config.toml
d_expert = 320
balance_loss = 0.00044
init_std_router = 0.00807
vocab_size = 8192
attn_scale = 0.177
parallel_block = false
doc_mask = true
Below are experts of layer 4 (counted from 0) of a mixture-of-experts language model. Rows are named router (the router's row for the expert) and show model dimensions 80-159. Each number is 128 + 32 x the weight over its row's rms, rounded and kept within 0 to 255. Numbers have three digits each.
After each expert's rows: a language model's description of what the expert responds to. This comes from a sample of Wikipedia text that the model never trained on.

# expert 27
router:107117142080051158176085096153109072084140111138137126154159088182179097153117099091183145168123117137112075154116136112163082134115127118111098157094169159167125182113083106080195150136129167113085124081123155069122183134075144138117157102
Description: Leading hyphens of list and infobox lines and field labels after them, such as Born:, Succeeded by:, Coordinates:, Starring:.

# expert 23
router:190201109135197130112120092158160175190139110097166175098102113111121163160087105088158123101094080102097145125120089150191066108110111133148060165155098118178135082102131098145091146110164138119157071116073090104151147149177138128133122084
Description: Vowel and syllable pieces inside Japanese, Slavic and other Asian transliterated names, such as Yok-o, Mits-uk-ete, Inok-ash-ira, Kiyomiz-u.

# expert 12
router:153162114117149155108120126099182160087105154123091128160106142127089123106081172134111160094139134114156108134096102101120165119126109085154141092117120188128127171156146157148089119153156200083086143147158183154163111224094150191143160110
Description: Accented letters in foreign names, degree and prime signs, minus signs and measurement units in tables, such as ü, °C, ft, km.

# expert 19
router:112174106189094174126170121096146150145119155078100098145140107145176127145185109125179158121098209114145113148156151148130140155191167067107159108142046068102152167116089101134149164127144124128124176157119091100123073177103189110120094167
Description: Plural endings and noun suffixes like -s, -ions, -ers, plus modal verbs would, will, can, may, and to, in argumentative prose.

# expert 30
router:117090142071130156109111105114144154089067144111122183106177063077126101117111161163105082142105103138107158143152116131140113098122119088178178126137179119159106150102173115137154088145077046158116140152193092192193139144119132154080156109
Description: Sports vocabulary and table column separators in sports statistics, such as League, Cup, Championship, national team, medal.

# expert 14
router:119196065107143111084160113171142167130166097127098139158138199111115138087154144144134145120067160179156108088170165099166103131209128168055108082116136116075135135099078111136151160131096160141119121138109100174184108075128118101151122161
Description: Prepositions and conjunctions opening clauses or sentences, especially time words, such as In, After, Until, when, where, before, since.

# expert 5
router:141089168157115049174171138130101085152157064138111117105154169126096092129100113165083115139110079071148148170154150163210144173149144133145130137129084163132158116084148095143135139126152099138179140074055149148085092104119171078125148101
Description: Word pieces inside proper names and taxonomic names, often h/ch/ah sounds after capitals, such as Mel-th-am, Pan-h-andle, Mel-ch-or, Sch, Kh.

# expert 18
router:097187090147139129121104142149103171150149143100158120123149116104147166099211136119133161131152212172129092113178127132075092099150181150119183072104118120129152106154060130137095161079107131129096089190147148154171105137173166102120141166
Description: Pronouns and determiners opening a sentence or quote, usually before a verb, such as he, they, The, "We, "I.

# expert 24
router:125094150101125130151077096101162113148125093100093088172126153139096140129105107168088157121142187145077069067117135147058070110081139092123177117133140101099112091179121111146145110071124138118090143192146150133166058096068085181140142158
Description: Standalone numbers in tables, scores and dates, such as squad numbers, sports results like 17–65, and day numbers.

# expert 9
router:125206108124124129052094115139126139152135166106102075184107113138103183111193146086109064102107091123073157106121134090169157116158136128160151193168110166163135163133117215106101194093155117127130117132127144155106156128129121157133124142
Description: Short letter pieces inside ordinary English words, mostly after an initial consonant, such as be-auty, miss-ile, scler-os-is, w-ine.

# expert 4
router:182151198129194059066112132130110141140150143104127145198114111161136133087183122094158094136157179147094127182155137118124204140213152135083093117151111123133105124107122134117198120141132138150169124133120109165173108150083104072197125140
Description: Adjectives and adverb-like words after a, the, as, such as other, well, more, new, such, plus suffixes like -able, -ical, -ous.

# expert 20
router:164157084118093158126186180134122094151175094164180141175148164136118064088135125087140154145148123078154092201141142125168137115195166125090147122092117117144121199163117104074140140103163131104077139087140171162103130106073140103136066113
Description: First pieces of long Latinate words after articles or verbs, such as res, con, dis-reg-arded, prevent, pre, un, exp.

# expert 3
router:177090152112160172131125114091083099108157091124154128109120140139151172131091108080077144115142152093157190113118093073086162111082101165085113123175125120138145090089185135180180122152116145164133122179137123113072139091100152158140144123
Description: Geographic name pieces, especially country and US state words in locations and affiliations, such as United States, New York, North Carolina, UK.

# expert 17
router:164084095123114124160119131106129118102131106161134116125108082150152148157114077153087106189108159210141140122134183192121149129160061130174090069148099091161167127193186115114149088166167086127160172183107120125103121158144101088108087155
Description: Taxonomic words and classification labels in species articles, such as family, species, genus, Family:, Order:, -idae endings.

# expert 26
router:148094141111093158162155179088150140119170123132078133136118052137154108162136083109135175143122146171168144140125111175098144124110094099186107132142118121076142114130133108050078129162116169167104083116190165073130117174121102150121182162
Description: Line breaks, mostly after section titles and headings or table rows, plus sentence-final periods like century., ers., ".

# expert 2
router:072105098186113140103127134128100177114152139153142152142139083160162098124136112105146160069156126160135123130127094091055192125106076140200112087139092078118126134126121183128173069133084143101167132120083081109141100063102131112102159159
Description: Common nouns about creative works and institutions, often after the or a, such as film, work, art, School, University, magazine.

# expert 22
router:094122097174152092119166137150197146162039121125102124088127156131131132183137121166143075093176077162037133072109171144171197088081132149128098173139129132110115135161133159124082145150130111124158179123110110160102152060164147112104138092
Description: Common given names like John, William, Robert, and middle pieces of surnames, such as Llew-el-lyn, Sch-ill-ing, Le-op-ardi.

# expert 15
router:126145135196132101137104139158080130113107178170158113182128175132073072167124142089151179095106115142135064092076134087158073153116153188072135095088141160143098144163088129125151061151148098131156092143183083073056134098116110107150155078
Description: Hyphens joining compound words and word-initial s, st, t pieces starting a word, such as long-term, reserved-seat, St., night-time.

# expert 10
router:179139118145091048099087144131106087104135233170146115098112136142148177152128156102153099178154163151163174120043110103096069155099091144119086076126127120164184134059108116097138108136097155107109125186079122126126117159089108147144113091
Description: Geographic nouns and direction words in place descriptions, such as town, village, district, north, river, located, often after the or a.

# expert 21
router:127087141085104149124171060110147212177174138158098143105159147131152099196082108100102153143097116167162160160132113119088170184189125117076125135185053133104143113124107124093137100107145170166075089136176159097090121167108083169166136165
Description: Prepositions following a verb or noun and preceding a noun phrase, such as in, of, to, during, between, into.

# expert 6
router:098139099153141117156140147092121194142160176130082113117141137098141101154150101210111107114112169149116178153163050170142142186104097130120125072150111074096130142148090123193162111125115115147115138128182149080112118157150126126149073196
Description: Periods, closing quotes and line breaks ending a sentence or quoted title, often fused with a word ending, such as s., ies., ".

# expert 29
router:176123166080124152132153137167083132094169083092109183087157195101117110159137095093075139136124114011134143112145128140190111087114128090113137142153156106084181143115151146175103142165188121056121146098086147170094163091135119128124104109
Description: Syllable pieces inside Spanish, Latin American, Arabic and South Asian place and person names, such as Nicar-ag-uan, Atl-ético, Sant-iago, Bh.

# expert 16
router:164109097131087166078102119145154142100134131136110103138153178090154107111183142055190121109136103111067094153117108169085129111168187106081090144139164116095119159122157179138172178160174094136198144171112062122144118161106123154158091100
Description: Word-final verb pieces and past participles like -ed, -ing, -ated, released, established, published, often before in, by or to.

# expert 13
router:076081088091120104147128106173094164175054125159134166132128119124121116128116142132123087139123152194141122047177144196090085165134075142132116078115152095130131084129172168200080148148115164139148123107161106129149091177058076162149083175
Description: Function words and verbs in census statistics and biographies, such as with in "households with", had, has, age, received, won, died.

# expert 31
router:109097195186152160130083102158158127095088131171098110154144146118165159115173149171146161123127149135169124137164108180059149111137112141139088172103107132174130070160142087152145126118144089168077071102119134141095092123143073111145057117
Description: Articles, possessive pronouns and conjunctions in narrative prose, such as the, his, its, their, 's, and, often before first, own, son.

# expert 8
router:075177185147184129086150151096137084142136148104120145139109165160110129120132138087062124164152093051144141119155133116094082121123118075152167153094131118133139144118186165153129137111159137077120165094182159159055168142160108135058108126
Description: Letter pieces v, z, l, qu inside foreign names and words, plus raw multibyte bytes, such as Ś-v-etāmbaras, Vel-v-et, Appro-x-imated.

# expert 0
router:220075145102104122137097123115117124114147069129104107101107172184174174171123127140138174139132171162102088051101106107150092152082103097168110160139161107143116116156093099097133106124133186108144120138195172115127146124146115103087113177
Description: The copula and article opening a definition after a subject name, such as is a, was an, born dates, taxonomy fields like Phylum:.

# expert 25
router:110096153152176101162129144124100141127082154140168132090098113128140092121109119173113133139150052101112155153168167094082121107055104163155125130113117130174102142153173115137112067062115056079125152124159204137078147079118126090099141127
Description: Capital letters and short first pieces starting a surname or proper name after a given name, such as B, R, Mc, Cl, Fitz-p.

# expert 1
router:083144079082124123106120131164153057121118150132156104109139087141113135073138163189180112190151058127122116146165116123140107102142162065172145116078167125128082125049171128109116127112085117171123176112134084171209120117085158134078109071
Description: Wiki section headings and infobox field labels after line breaks or dashes, such as ==See also==, Career, Source, Area, Date.

# expert 28
router:117079121091146160175109155106095118082118111107119150138120163079133157153077190106118099136104154160141178148072150162094177135072115159115105153123176161164082101152099117114170125100117126127162111100159198118149155146159169120140137187
Description: Pipe separators between table cells, especially after numbers or names in data tables, plus labels like Born:, Died:, by:.

# expert 7
router:166059143092129140147103126107122185127159151123113124115099105092134138174143074123158162064176121143167123138156138158152176132124038123118095113113091110136148132130106131162111082133102128159083130123120164070129117132137116163149120207
Description: Word pieces ending personal names, brand names and species names, often before 's or was, such as Rub-y, Varg-as, Muñ-iz, F-ok-ker.

# expert 11
router:121148059098106147152108101118143095122080095155136124228107104129115043110111137172119093121144143115161091111172115119102082156093121168086131182096133130071104128110147089188174155108143105107160082158143105114206098127143171129072155126
Description: Semicolons, colons, commas, parentheses and codes in tables, lists and references, such as ICAO:, (ESP), ATC code:, scores like 3:.